config = dict(
    n_layer=9,
    d_model=160,
    n_experts=48,
    experts_per_token=6,
    d_expert=32,
    d_shared_expert=64,
    activation='swiglu',
    moe_layers=[0, 1, 2, 3, 4, 5, 6, 7, 8],
    router_score='sigmoid',
    normalize_top_k=True,
    routed_scale=2.45,
    balance_loss=0.000112,
    balance_bias=True,
    router_cosine_scale=14.0,
    init_std_router=0.0255,
    lr_router=0.0011,
    vocab_size=8670,
    norm='rmsnorm',
    norm_eps=1e-06,
    tie_embeddings=False,
    optimizer='muon_variant',
    lr=0.0103,
    beta1=0.95,
    batch_tokens=[65536, 131072, 196608],
    seq_len=2048,
    train_tokens=588400000,
    steps=5031,
    dataset='wikipedia_en',
)
Below are experts of layer 2 (counted from 0) of a mixture-of-experts language model. Rows are named router (the router's row for the expert), gate (a neuron's input weights, with its number), up (a neuron's input weights, with its number), down (a neuron's output weights, with its number) and show model dimensions 0-159. Each number is 50 + 12 x the weight over its row's rms, rounded and kept within 0 to 99.
After each expert's rows: "mostly gets" lists some tokens that are sent to it at least half of the time. This comes from a sample of Wikipedia text that the model never trained on.

# expert 8
router:57 41 57 62 51 36 52 48 37 48 45 67 66 48 77 49 42 51 42 48 65 33 57 30 52 48 77 42 45 45 34 72 75 60 46 49 59 49 68 55 71 56 56 52 45 59 66 55 20 53 34 62 34 35 60 47 53 38 59 52 67 58 63 53 63 43 76 38 34 35 69 52 38 54 49 42 58 58 46 72 43 29 52 67 55 74 30 50 32 42 73 47 53 61 56 44 56 46 45 54 49 51 70 57 24 43 31 49 69 49 65 55 32 49 60 47 50 39 36 51 38 40 59 56 66 77 55 66 47 48 50 60 60 70 67 58 64 57 51 62 42 53 64 47 52 48 37 56 51 48 26 61 62 34 63 61 56 40 56 49
gate0:48 40 34 65 47 61 27 48 52 52 52 54 57 55 71 62 48 45 61 41 32 71 35 56 56 39 61 81 71 42 36 44 67 65 32 49 40 53 52 49 41 38 45 29 72 45 46 51 51 45 49 57 44 59 58 58 61 48 55 60 63 53 45 54 40 59 52 55 35 47 71 53 48 53 52 44 55 23 84 48 39 44 60 58 56 48 68 26 40 56 62 56 26 70 72 33 44 31 32 74 44 44 42 37 52 33 39 50 39 59 63 69 49 67 53 38 44 56 53 53 38 58 60 66 49 78 33 48 55 39 53 54 54 78 51 58 34 44 50 54 50 52 45 48 47 35 59 38 49 38 50 42 72 63 48 53 34 37 50 23
up0:40 53 54 55 57 56 28 34 51 67 44 58 59 64 62 46 37 44 47 72 56 58 22 51 57 39 63 30 33 54 54 80 68 70 47 47 48 41 57 25 45 90 30 38 55 38 41 43 48 60 27 42 59 56 45 59 41 50 38 35 39 44 53 55 56 62 57 41 62 45 60 66 38 46 46 49 59 55 55 37 41 58 68 39 54 66 37 41 50 56 51 45 37 32 37 67 36 40 69 41 42 41 32 77 23 52 48 33 47 58 63 52 56 47 35 67 54 32 53 47 51 68 47 60 42 37 41 59 45 65 64 54 44 51 60 47 70 52 38 55 36 50 42 50 59 65 50 58 60 67 59 48 56 50 53 58 74 75 36 43
down0:68 54 58 63 71 46 48 50 37 61 72 49 26 65 57 37 38 49 27 65 63 54 32 43 83 58 42 26 31 68 55 69 33 38 55 42 53 42 58 78 32 55 33 61 45 44 46 42 54 82 44 40 58 34 48 59 50 57 49 45 32 48 58 43 43 62 32 66 48 34 54 40 47 43 52 55 53 48 56 37 60 58 49 68 37 50 41 35 45 42 39 51 55 43 44 61 37 60 55 60 48 30 70 46 52 71 50 48 36 50 64 64 50 72 37 62 64 64 52 51 52 51 43 44 70 40 40 35 59 54 37 49 32 45 56 33 58 46 56 60 43 27 53 54 25 47 53 70 49 53 59 46 59 61 43 33 60 34 35 35
mostly gets: " G", " R", " p", " P", " re", " r"

# expert 17
router:52 32 66 67 61 54 42 39 43 64 45 53 60 42 54 41 49 63 47 48 62 32 59 50 50 51 63 48 58 35 39 54 57 53 54 34 43 54 57 65 73 46 47 40 50 57 62 64 28 77 45 38 31 29 38 41 49 32 64 53 49 62 44 28 70 43 55 32 23 33 57 63 22 66 42 37 43 62 22 83 53 29 43 64 43 51 37 44 50 26 52 63 43 63 56 53 44 53 54 38 56 51 35 51 44 51 37 54 63 50 50 57 40 53 59 53 58 46 49 54 38 44 70 59 45 83 67 47 50 63 37 56 54 63 47 53 49 55 58 75 43 51 43 48 66 39 37 42 64 72 36 53 55 55 70 68 52 54 32 37
gate0:62 55 32 62 61 61 44 67 57 55 61 61 43 50 30 48 28 79 40 43 57 53 32 53 76 84 34 41 54 62 46 49 72 67 56 52 54 59 61 53 59 30 36 68 54 42 67 48 47 44 55 65 37 40 55 62 30 62 59 41 48 50 53 50 26 73 64 52 67 46 47 35 35 45 60 59 32 52 65 46 54 72 57 52 38 64 21 48 60 54 59 44 52 47 49 62 61 50 47 53 46 63 60 55 41 40 41 53 30 64 37 47 58 51 55 68 50 43 58 59 48 39 53 44 45 87 34 57 54 72 54 46 74 37 52 51 37 57 59 26 42 51 41 60 38 30 44 50 72 55 45 60 40 53 42 46 44 54 35 49
up0:28 48 42 65 41 44 43 37 38 67 49 22 35 45 36 60 55 43 41 66 63 53 70 40 61 52 41 28 60 89 59 57 67 50 43 43 68 60 53 59 54 70 27 58 39 68 35 59 44 47 67 45 52 39 34 59 57 44 43 49 64 49 38 63 46 46 33 55 54 64 68 43 41 45 36 36 30 48 37 58 52 43 54 71 60 62 47 48 47 39 53 33 69 48 61 38 36 54 50 60 38 62 65 36 73 45 61 43 61 54 42 60 37 44 53 39 33 53 50 45 55 73 57 38 53 81 52 53 38 47 40 64 44 49 41 53 57 51 55 52 32 38 54 32 71 28 58 39 29 41 66 51 71 57 54 50 36 51 50 60
down0:75 56 49 37 48 47 37 45 45 46 33 53 56 40 47 36 43 20 68 70 43 51 39 52 44 41 48 50 40 60 61 43 31 38 29 42 61 50 56 60 17 66 15 50 37 37 31 32 39 45 56 27 55 45 41 57 45 37 57 39 35 50 65 54 41 22 14 57 58 51 49 50 45 55 63 50 42 39 51 44 57 38 70 35 37 58 48 62 45 41 65 21 42 27 49 44 60 45 43 56 44 42 40 73 47 44 53 46 55 64 46 63 41 51 52 52 55 53 51 48 41 55 47 61 49 29 50 20 48 37 52 34 49 29 63 56 42 61 49 54 29 42 48 56 50 45 44 54 40 51 47 45 56 39 25 36 34 43 63 59
mostly gets: " S", " M", " T", " D", " C", " F"

# expert 2
router:75 47 65 74 42 38 46 46 43 62 46 61 58 41 47 50 39 63 48 33 59 42 48 37 53 57 53 62 44 42 40 69 61 62 54 53 60 53 60 58 55 39 57 48 45 46 49 62 25 74 45 61 27 39 42 43 53 52 63 50 40 53 57 24 77 40 65 21 29 40 49 55 29 61 48 52 52 61 39 68 46 24 42 66 52 52 40 43 53 31 50 42 55 46 52 53 40 49 43 45 55 56 40 60 34 52 37 46 53 51 42 53 31 62 62 53 56 31 46 57 42 51 80 58 57 96 69 47 58 59 39 64 63 54 56 41 59 51 44 63 50 56 56 58 64 42 53 71 64 48 41 62 65 47 82 66 39 61 41 47
gate0:57 55 53 58 49 40 40 55 22 71 55 63 53 37 23 38 54 89 39 64 41 37 49 69 47 57 58 46 48 43 66 53 43 32 38 59 48 50 45 48 35 35 52 80 73 43 60 52 36 44 68 56 31 44 60 52 46 46 42 23 49 51 34 58 48 55 44 67 30 65 55 64 31 48 52 39 49 41 41 45 49 50 39 44 59 53 75 31 27 55 52 54 49 46 53 50 61 44 53 40 37 53 31 40 58 37 46 37 49 39 52 40 34 45 56 52 45 78 35 58 30 53 61 53 60 72 49 67 46 58 71 51 50 46 43 45 44 53 31 61 23 41 60 61 59 64 40 51 55 53 52 41 40 60 68 64 26 51 47 37
up0:55 68 67 67 55 46 32 75 39 53 56 44 62 51 26 55 35 40 30 74 49 48 38 43 47 53 53 37 42 51 29 36 45 37 43 49 32 55 54 56 55 56 47 79 63 73 46 55 57 43 64 41 39 45 41 35 58 38 46 33 38 58 63 56 51 49 53 54 46 51 50 43 56 61 46 76 55 41 51 37 46 72 43 47 33 28 48 52 27 54 34 51 55 75 58 49 71 41 71 43 49 56 55 41 40 62 32 61 28 52 67 52 43 68 48 51 61 50 49 37 26 64 44 71 44 37 18 64 67 51 39 55 67 52 58 38 43 54 43 46 47 56 56 39 60 71 32 62 23 45 51 66 49 49 45 48 36 59 64 39
down0:26 52 71 31 48 61 33 35 24 77 44 59 41 66 56 55 26 56 34 30 39 50 51 71 59 56 44 53 40 32 45 55 53 39 49 63 39 50 27 49 51 43 45 38 24 45 53 56 53 46 71 51 66 54 22 45 44 66 44 50 52 33 56 59 40 50 49 43 47 51 52 33 55 52 36 60 38 41 67 51 32 33 66 57 48 54 67 57 48 46 45 51 61 47 03 38 47 54 34 46 51 45 43 53 57 40 59 40 63 48 29 33 58 50 39 32 61 63 53 37 47 62 41 62 53 50 43 28 40 46 60 63 58 64 50 41 38 53 47 39 57 52 49 50 70 44 62 51 35 50 53 56 33 57 52 85 60 45 41 46
mostly gets: " F", " T", " H", " f", " c", " l"

# expert 31
router:65 40 50 66 62 48 70 31 32 39 38 53 71 56 61 32 46 37 42 62 45 42 69 32 44 31 60 28 44 45 32 45 69 55 32 21 74 57 62 65 40 49 48 40 42 50 59 65 44 52 42 40 38 57 63 61 42 44 68 62 48 58 50 40 57 34 56 45 63 39 61 50 44 61 67 37 64 63 32 61 66 39 58 62 49 50 35 44 43 32 59 52 64 58 36 40 61 37 51 52 44 50 45 61 50 47 25 29 39 42 43 49 57 43 47 35 46 34 28 69 47 44 61 53 53 53 58 68 41 53 39 56 46 60 54 65 45 69 69 57 64 34 66 60 53 35 61 69 50 63 17 45 48 53 60 54 44 28 44 58
gate0:52 43 49 44 50 40 42 39 38 33 34 38 51 53 25 57 51 52 32 66 51 66 35 72 55 60 44 64 53 64 42 10 58 60 47 63 86 61 49 48 39 57 49 70 53 62 51 45 26 67 45 57 55 54 56 62 46 75 46 42 63 52 40 40 27 56 54 58 55 54 60 46 47 68 38 71 45 42 68 78 48 36 24 41 62 33 34 42 50 60 59 45 40 64 33 44 76 48 58 47 49 78 46 58 49 43 41 48 52 28 58 46 69 66 57 68 41 56 48 44 38 45 57 52 41 66 40 54 44 51 55 57 45 69 69 59 48 54 53 49 54 48 52 48 48 76 48 54 33 58 46 58 59 39 41 46 37 48 32 50
up0:42 41 33 65 46 39 46 61 69 36 70 35 54 46 51 53 50 28 51 50 40 52 55 42 42 41 47 47 38 47 51 47 43 58 55 54 51 36 55 55 69 37 49 36 28 56 60 53 70 78 65 48 43 56 40 55 50 66 65 58 61 51 21 40 46 62 59 36 58 59 42 57 61 66 47 42 61 75 52 24 59 61 50 42 61 59 47 24 64 50 62 77 55 37 51 82 26 37 58 49 57 46 53 37 40 59 57 52 68 58 48 43 53 28 39 35 65 74 35 60 35 35 36 56 37 60 52 48 67 55 58 48 59 57 43 55 53 65 43 61 57 42 55 55 24 25 69 42 39 32 53 48 40 66 51 44 48 63 68 40
down0:57 67 55 41 58 54 35 29 41 51 53 52 51 55 48 39 66 78 66 57 57 50 54 58 40 50 74 54 56 45 58 69 54 76 54 47 65 45 27 67 44 79 42 23 55 30 58 60 60 55 55 50 22 46 35 43 61 40 47 56 38 60 59 52 64 64 43 40 40 33 48 53 39 69 61 44 33 47 42 57 60 59 29 49 53 33 50 48 35 62 52 72 49 42 44 58 58 55 53 55 51 48 45 53 42 49 61 50 41 38 44 52 41 48 79 31 55 61 80 54 60 46 27 46 72 83 48 38 54 51 35 52 41 28 52 57 51 45 40 64 35 58 46 48 40 54 53 28 51 63 50 38 51 21 41 58 41 52 40 69
mostly gets: " (", " U", " \"", "\n", "^{", " ["

# expert 20
router:70 49 39 59 62 71 59 16 39 41 38 54 65 52 62 44 49 47 41 58 57 63 55 34 51 47 65 51 51 67 56 39 52 41 32 30 53 35 67 52 42 50 53 30 49 49 63 62 46 65 43 58 40 65 56 41 59 39 29 44 60 62 57 51 60 50 56 37 55 24 71 65 32 47 46 49 47 62 33 84 62 43 49 45 63 41 46 44 55 55 58 60 55 58 34 52 58 38 37 52 42 65 41 56 45 28 27 43 53 51 58 58 49 33 44 57 12 32 52 55 43 30 50 66 57 74 58 71 35 71 42 45 50 47 47 61 43 70 51 54 29 59 49 51 62 37 44 55 42 50 20 52 50 55 63 48 38 41 39 46
gate0:54 57 50 34 43 29 56 48 37 29 67 49 26 53 52 43 50 54 69 49 72 42 36 39 53 23 47 46 53 53 59 59 69 26 44 46 66 43 49 39 52 65 57 44 54 43 59 70 39 24 45 35 49 29 38 30 45 61 49 30 37 57 45 55 57 43 55 44 58 61 50 53 46 48 69 50 64 61 41 48 57 53 80 22 53 37 52 48 51 35 51 70 46 62 65 42 47 38 77 62 44 52 57 49 34 32 43 42 37 55 46 36 49 41 64 53 49 59 60 48 34 26 71 56 59 60 48 61 64 79 37 52 59 41 38 57 37 61 52 58 36 36 40 76 46 64 43 48 46 64 58 56 56 33 55 52 29 71 40 41
up0:50 63 51 55 50 48 57 61 64 55 54 65 51 57 63 47 59 45 48 63 38 56 66 24 59 49 36 55 60 61 33 39 49 49 50 72 44 57 68 56 28 51 57 80 47 58 37 77 52 41 46 46 69 41 49 59 55 36 76 58 59 49 58 55 79 65 61 47 55 55 70 42 52 54 52 70 49 46 51 29 51 29 41 64 52 49 67 34 52 31 70 47 29 49 70 51 47 53 45 52 46 46 60 48 47 67 50 38 47 48 51 63 29 50 69 63 53 44 72 53 51 68 41 64 67 67 52 43 57 37 49 56 46 57 49 54 52 57 66 40 69 43 41 48 73 42 33 67 47 81 30 47 63 35 46 35 59 56 74 70
down0:63 50 43 51 58 47 69 55 52 36 29 57 43 34 65 48 56 56 43 58 56 32 38 65 60 64 49 46 73 50 49 51 47 57 49 14 58 72 34 31 37 48 65 58 70 34 46 36 46 47 31 55 69 44 43 28 52 43 46 54 56 57 65 50 70 74 54 50 65 48 57 59 46 40 74 59 46 45 51 50 63 45 56 53 58 40 58 47 77 57 27 59 42 42 59 59 47 28 58 75 42 61 40 29 31 56 37 50 37 35 39 35 25 29 49 49 48 46 63 49 46 43 48 55 47 58 27 46 58 49 55 43 49 50 62 62 44 37 66 63 52 24 48 47 46 69 31 49 61 35 37 44 32 21 43 47 55 47 42 50
mostly gets: "\n", " pre", " un", "Personal", " •", " inter"